Experts of a small language model.
Experts: 64 experts in each of 10 layers, 64 SwiGLU neurons an expert.
Training: 346M tokens, 5283 steps.
Below are experts of layer 5 (counted from 0) of a mixture-of-experts language model. Rows are named router (the router's row for the expert), gate (a neuron's input weights, with its number), up (a neuron's input weights, with its number), down (a neuron's output weights, with its number) and show model dimensions 96-191. Each number is 128 + 32 x the weight over its row's rms, rounded and kept within 0 to 255. Numbers have three digits each.
After each expert's rows: a language model's description of what the expert responds to. This comes from a sample of Wikipedia text that the model never trained on.

# expert 48
router:133158154143122155149005106021140181108131142122134121091131105180147112153139152116166140120074158116146112157147162107116103173151131102149148141106167167142156137111137111089156166153113119074097204152115086142116112187111105111139120151124147111159190058139147144028151143188078145180
gate1:128114107119126169194089178165074066128161130156037156131089134125150116118130093129142131105148063131164088107126135144094077094110109161123105092084125189128124127091087157130221172163120114103093139123116103143140077134094140136123110134103141153156092038115114129212115119144096190166
up1:070108186155144068144131106103130075155099192138119076114084172062107129143137178150136058112150129058139153121116068110104177123121126185121110110172169145087112101163147140150186156093126171163123128174080140123137121198119148088111090116114107113146121151159128129129148107104149125117
down1:134079096132123169119171097128084090175090107125108116061131187102206175088165139093189106113130156076132137185077142150156167123099058094091153128148086134128112130134130074170198058085132122098141135108139121144144115129091180153122096138128125180125160111109114102092140096106123121097
gate2:130132107128105093094122108114123125055152180168127163079156184098095104142145185075124157176136115112092126125133150169144160116116103159161118189082093114066148164116126108140130084142118134137188169083199129124126144095129121109110118169142160168203141153127104174142149092126096111117
up2:176128169131080103131120140122090133146046112082175136091131162149132107114147104158098192063091050099128112122081137105118119133142116096122086211137122085091210104127142122150129223116185152117132093083151127155151130132105093120103124157172108068158116122183131154134155161109093110128
down2:127117127144133202112117095156164160159077091151121107116122085129129100121150113117112063162091116101144132133116152104133169120131133118190139122102100129120136098138140173094136133177133112140167120144104095074074169143120120153125154159069136170132118154114162119127158120093124131136
It responds to: Of in title names. The word of inside institution and place names (House of Representatives, School of), plus table bars, World, Stadium, and coordinate marks.

# expert 14
router:196102129127227153149180109141142203114054137096147137071128121160143112136138149116186147123122149112143110000141085161109119071182133110130113137123152074136139136116122111123131127142109112097129099146113126154109122091127121097147116140116220120130137222143222144177044133056134147189
gate0:160158057127072138163132106125156103085158162119144095121134078112177083156150130147168144105132152155168115136029150037100190154140127142171191142114140110124161209137167101133091051192202150138139183096139097174151191102119139163150133173177088139097146179074084159144120119143178109136
up0:129119220135125072094104126123178172134179110092134099105122131141159145089138106161156174136109107096167098125131143119092142134151105152160099119149078124142069129096082140099145132028086124102131137084121145106119059120101134099088102053106148110130148148172076115141106112140088134078
down0:130072137168064142114144141081084055165114105096108131123161086124132085152172161178140151152092081169132163171115181101151114126136121159105164110197181063124112118058090108167121102078146142123138137207145145143126125165193096082132132114085137139093135152071103086158116083170159096084
gate1:195108165103091136178113119184124175113159214107141132145131075159126094129073143133126162114148143127083137096086153128160156152134112119232066082119143114152135109185131101148153114106073118153107086115094155119043093194124132137122207087085176110129090108105135120106109141117129136147
up1:141125141110135091108062061083112114148143120162138131122148183131107116112167158112137201151042132047149119159177181165157119137117132105130158132166145142099130090118135123068146112151115129203100104119126089118092112111105093150007135070135122096144139147102124101079143100124136131050
down1:138192056107127070121097144095091126093077122109114170117171137131128103148135108027086161119110159071126146156123171185078104113121101121137124157134148122161137086080142143162202085139158165132110065168187122140106126073143142162123216137145095128149128079132115102165149135132117177123
It responds to: Articles and name pieces. Mostly the after prepositions in prose, plus the start of foreign names and Latin taxon endings such as Ik-ram and Haplophyll-um, and nationality adjectives like French and British.

# expert 50
router:132113130177118146147058114114147123111048149116141095178132110128144113143142132111135145116084148108146108130131202160112107182039139122150128138114138100141146136105133116147141139139124122113110151137119055148109112071125124160140133143116114127140172071148176142103121138058083140234
gate1:134095106109134119102110115082132154084081057176183132131131025116102095087131165140164128101154168065184170127085150137166143125128158065162151129097217092093122187172144140112121133203079110137123150120101068113124160095153134144065138106072106126084160110192148136106132081084158151170
up1:127081130140138123115141087112112097101055122184125128202147123177119072097129125163149093118161173134179120146045092129141153130144161111075109149174139106125174138167128121125116127185181176139140155128100077161137093107139082077120162129086106117070091120141122052108157126059160116141
down1:180127117171109130055125116099104098035124144133113092075121095123038113126166142157126086089213157095070127084207143113072096126132135176105147147068147145193076083132132128097107156129138129135174132144112126142137091180157057089136201128170103150114147106142195121115133108094148146119
gate2:128129087121097195160124064098098115073142130106166129162140162155175119109123127087166117132150169093187123131176114138143132143128121071112208096137136140122143167172112107111171136112122127102108129170114121165148199069077126152102177169153069186104168098088116115140172124114116159144
up2:082137124158139084122082167148197160214111211158091180120136130144097094172165086138100159092111086097103132126107126089157148106087118246131168106110078152152110112096113098122091110151146067107079114126155116163166076139180141135165138170124136069102124110134149155118169109146106110139
down2:168126119105123111089112079143122142185158114110152188110110137114113114080120162104085098156169140054180154133125096131151123178163095142118051104151119076118112079118112113153123105099229137098122121124152104137102130137093178162132132170110162113146056138133148140120139097056121119127
It responds to: Sentence breaks and headings. Periods, line breaks and === heading marks at sentence or section ends, the after of or part of, and adjectives like new, original and popular.

# expert 37
router:152123145079207139132092112221142214116112139110144145144139115242146113139154148115169140118157142110153120060151089154108110106057154124144124146105111118148137139110141111145138140137117117149119087142106109150107108035177108064148135141109215133124255168138167137193161142097090140160
gate0:158060073164097121189143171168161133153120165173214131143129114219136153141086142066131126126102137090148199126166100129088128151098139180147102118089115145119116115123124141089151142165086124135139161100120094132176071146089134090140139153132145136208121120084086131153142117127132161129
up0:108116085116088161102156161019110143142155099136148113129078107131110134110078119164067080144098161086128118133135131150185141100116116068128090122122100158158111146088079131120120148130141088125083097159125150163095147138089128112133118206128126193198099103149161102104109117136099124152
down0:103162155055166098068175098117086163146124105109168131077127120110125021116125095110141113152142178124126132143121139113138129155149120115163146064139126150207135161118128118192153245114114163121106101118157129108104065118128148102097168113125124142065175177125112168119137118114123130105
gate1:193138127117132141088135086077164166089182169125122143163128160109113095123108130173124074134071110143109100172108136155074181179108156147146093236157144105158171139109065110114150140157156110126147140170147108125110150126191096153124098126183154209081131155146167127105122200113121134126
up1:100110129107126114120126188129157112139104147135156138083106168127111145125173153107080241132139190160176090156060116074156093153118117067120174085166133133159169185161108114111169152133153172146104153108099129159133156141159103119115022054108123127093110103122084115175132158137082077208
down1:118169137123056128180094153125138090158117122113143166135143111155137107084148120128156060116111125134150143103141176159147166109048113114083080111138113163137171125126117123149123125085187143121118185088119137065151096132162196148131129119174193177152127201149105122113150129141110153123
It responds to: Content verbs and relatives. Verbs and relative words in running prose, e.g. used, served, transported, where, that, which, routinely.

# expert 55
router:064095138084142147153101110044138148114109134122132128054133112082135117135139144110168145107125108116143113067128162177120121160127132111143124134117175095139151151119138115130145119138122107099133255145123081141117112215157122155139119133120140115162178072146196144115138147081174151194
gate0:139107092122187128150134209132165095131152161103140132092114152115099144189112108145099133091140095071133116144068112102088148128122120056125097075077098054067108146088100125140116115153156113158149095252159072117106116134145104155136236158207106121107086095172140165152075159110109116178
up0:085139122097113111065135087120047135128131118133192150142129103139197089107047121118156115125141131163184065127152176123116204136110159144120145193164138124156071166122163131106175107121081134115166152110152158129155097104093156195119105188053145144137165204141119111127202127107106134119
down0:152127054148147167133128108170107038074132112118163068139130103192140153133095136202178108129107116123115061087126189064111110138084089197172107080096115128114124095178132139123127067093135124132154154133090161112117190100135091151144161088167091151099188154116081155087162092150091138120
gate1:097131155168150113146126159103156061082153139145134119107164061188141069120116120161081148109130172113103179155122041181129142147136093133086075124097123163129185148120160164165170189127123129100104129159120145160140122105123107157111157077137130084098214112215112205076178104120151179125
up1:097113116117152122118084144134089148151123129105142168129170140141113087148129100171140163137124095092147162151128164158100097115050154145102125122104177137112110099169134154136110122123112120124070091186069129146182166159131094122192147115075111170112080101103114143140116090175169147201
down1:120041100152118097084110092094150182139112154094110187110076104133140119100095131205120127121110139083126172153121172132145127121117129135109119135151124060142126161143127174163154157161138164058106120142129137147127195123128147133119140074156105078163108138173181129142140143116122138126
It responds to: Numbers after brackets. Numbers and word pieces right after parentheses, hyphens or slashes, such as heights in cm, dates and codes, e.g. (185 cm), 24 March.

# expert 41
router:088152148106064137142124112145159225107152139102144118129133109079142109140139140122063147111133152113151105097147059152115114045173115100154110159114176139128135135109101117160153174149114109140119130140121114145106116176207113099154108148104102118147167120156221133239043152174052159162
gate0:118148123118130136026067169132164171110061125086119169118099127074172115053144175073111121128106133119139143155086108111146120142108162119162152095118110064109124128099141112141203159104085089190105169165122130156175133107115147167101105146143089131124070134168139164146131114145156136111
up0:202132162165124126147087208122145115143159061085154058115162107168146110182117130114126082107086066129136123151103067126145105136098102138145146096104137153112120163133140124134109135098108122163111152108127131120130097134136147031175116148181130142131141138148109147107099172139169076133
down0:108136118124199176082134109138025140139162128181156110114143138134179136108144154123082125125125147142098065128114112099127112097149064117134094168120076119117156153141088075140176133125166149103123104158227121128096154146169125127131133074160105126124095146152140160151144084198097115091
gate1:129125149102129145114126183149134166124112170165102072107126147087088164095119111138139101097118138100095090165152156111096095107121185148120072101083166155144156119132115090164121176111073105123113064112103104159134110127075140109168126160196128158103112096147119075109149144173130136060
up1:119154125114112138170158139151131197146161207091087169158085117104117183105131151125156119150139132147129140079089111134109147125105141116088118145097109117159126124081115159124183122136089152127150138117073145139104185129113107139107092160146109140110145137111112117143113090108085117126
down1:124155155157134069121103123107163101170170108083094073090162126067133137147186104139185189119154160123138119137208175083122128157161146128128128121039157162118154152156172189175123137164118091137155185109128106084110116090149149156129150139117108129151104126161164147078123142148116165121
It responds to: Table numbers. Single digits and numbers in sports, election and astronomy tables, such as 0, 3, 16, plus occasional first names like Robert.

# expert 26
router:045181147109126142140075119138146078113058136140144136109147123130144104153138142118162150113090156111155108119146076112111118185146129102161138139120161096142143139107132110129154117141112105186130151134113076151111117105175117139153134131113124108153133157147176143166108144151148149186
gate0:105105148116119136123095114174131135106116137139079091069123195199147086126141131157126110113136124165180181171123109118054099130172091152060127108090136185099147093145179114130124108123060167144157154130094185107081064147154114151155134173096137106110179177137136119095138139160116091132
up0:115103176088067087134170133141137122146144148147137148120136089163162167071146183131096141115113118114144156168144081130148183136127102164190132134066061116125107132087074124142158156113146163120111125142139100140122138158085179098132085115124088112176140118068155181151152118216146119111
down0:065110147141111204172114162079123171125138121121090139137140106114161127089119139145133152149139084156157142107105128135143183129155134116090173149138163116154073145139151004171100172125134069126125147091106163177142148134108172096121171165114117112098080145138155152157127135118184057092
gate1:109147180136127162222116109194124144150146188170108173163127138165120145135161181106132112112188118128090153102210118076193130111158134127069148129019144131117144146120141100118125089108106151118142089156120139187124176189132124142123126101158173131093160191166121105132096097117161100148
up1:120139128126184092123108135139117166155189116139103199126092129110094169111131121122121171082177119119120132122123114078121139137134124100130079163088135145114073137138143115112142137055090130094083120133141119136087155145112165168136093161104127124079122127184084117122079083200212077125
down1:147102098171125075112115138131078105113129100099128126110079162124123170097193114149151100136146075147095144138127127103100098110084113135182090128153132180190101116198105170167091103177114200137163147113120101104126155127140163142143188168141153117107150164107144139083188149132121091113
It responds to: Dates in bio lists. Day, month and year pieces in Born/Died infobox lines, such as 17 May 2000 and 3 September 1949, plus in, was and the in prose.

# expert 34
router:126049140227161153131160103180145120108154138140146193019141112148130110145156145112170151109132111113143110122125177169117103153178166103140169145114150148139155146118115110090133115146115124033129155139113182148105119206083122179150125156114141124142176107142084136081133143095180148092
gate1:150094131155105152197111168145139174093149099157090080099130133110136136149136095124138146075132176119137093120076114133110177145148137105206168178113143116151080147106052189147118123149116116143116069144075128133089000131139117102160089130137164154168125094125143112111138147173099173123
up1:096093131095128182106124149046118139083211122154121092135145114107104110186124128126088150183098115175155211119138085123107102124136160117119107127092120120164060109125137128105107185112170159177103125159172138157120138132126136083177085124162145072157140122136145135130174125133135092121
down1:112145185144088173089144166196114171137166143138149179116148108124149047062150139093125130096152105189124090210143117206150093140183106104171153133131088137158173128138247168113137118143109040145118086059135081093103078131133174157092142124080117111155109123148165125157150152147145144110
gate2:191100124181068109166092161129114101068190115113175142139076088156102105115098035094124135154109143101122108130065137166151168139154082119151126113123122144121137113066098192142104136138127183146144162122099139170089117171111143142182115085116141100092105122175074143110134129156130108126
up2:149076088133141145133123221142069143114081147147127123141078237121164131153163168091170166147129197160189136143156169056178127103123086111133088156136165115169142057099127153142132146173136202105115124106173066134124097136097170088161150160137141184112125104145154153144124151163142148068
down2:131189112179123172025133155154082116121121099089164142161121116183158110193080182180153100132100113104062082106134126169120153147130088073191170140094154113125228088145111164121190145096058228104124131189135133082115122138123093121147095114066113128147086118127072107151115113196122121105
It responds to: Infobox and taxonomy fields. Terms in infoboxes and taxonomy (Phylum, Animalia, Genus, Spouse, born, UTC), letter K after hyphens, and last digits of large numbers, plus of and from.

# expert 10
router:028130134131107149135135109067135225113068136099151100153143125106136118150147144111130141107046106113142110014142052165121114105135136115125099147118162142139140155110157116141135109144109122133128119144117044146107109116154122140147109159111103114152146158149157143255030137125077137203
gate0:120111135146143152210136131107092126076174142067155101091112150117143132178082135071132133110064150155113097194124094108183156124159105117069160202134152177131115162155130158119125144192050199122189113086123108133077190137091090114118112131178159180087128132161078148163128199120134169137
up0:109126185090158146144181147087063135117131168134128163135114184110117093162161184162092142142108182152162061087084119111176189148122114143121127099195159150100146181194105126133109130136078127088157097120076100095118151162113096161155131068144185142121117118116169130130191160152159159164
down0:146126115131146090146170188159118082131173185133164134120088167135084154108095148072142096144136153171125146099150133098047136181133174092157133113115091144175158112077112165169080108145160081090203088126178130135062210099110105176133159115134101120089116119113169124158151130102079143125
gate1:136119203137110075139141101092118079167093067148174171080121016106127097131139129147132163107078152053148152103117088103135089114163188124116112096223060157170105137127129038119107139161110167149088141070165145154105167113151119126163141136121121130120137057131117168111140116136126081149
up1:113115165163078131092112135146104183098084100175080155175120047141138143153154102187116115130090168148168055083098069100194045108122120138214138116133145151193044180148115147124123143151116158151137123102144144124108129098170093124120137080106157092085160075187126142100157167084151137151
down1:140140057138149126146162187154116122090176086175138075124120155164078126162111178136126079081156099152153088134119181107174087117076127142178143166130082056183112134154104154122128121119126129074198129081151075143168154060185122120159208165131122174157162111105116061163137101169119127143
It responds to: Modals and foreign words. Modal verbs before a verb, such as would, could, plus short French or Spanish words (en, no, mon) and sentence-initial The, In, Its.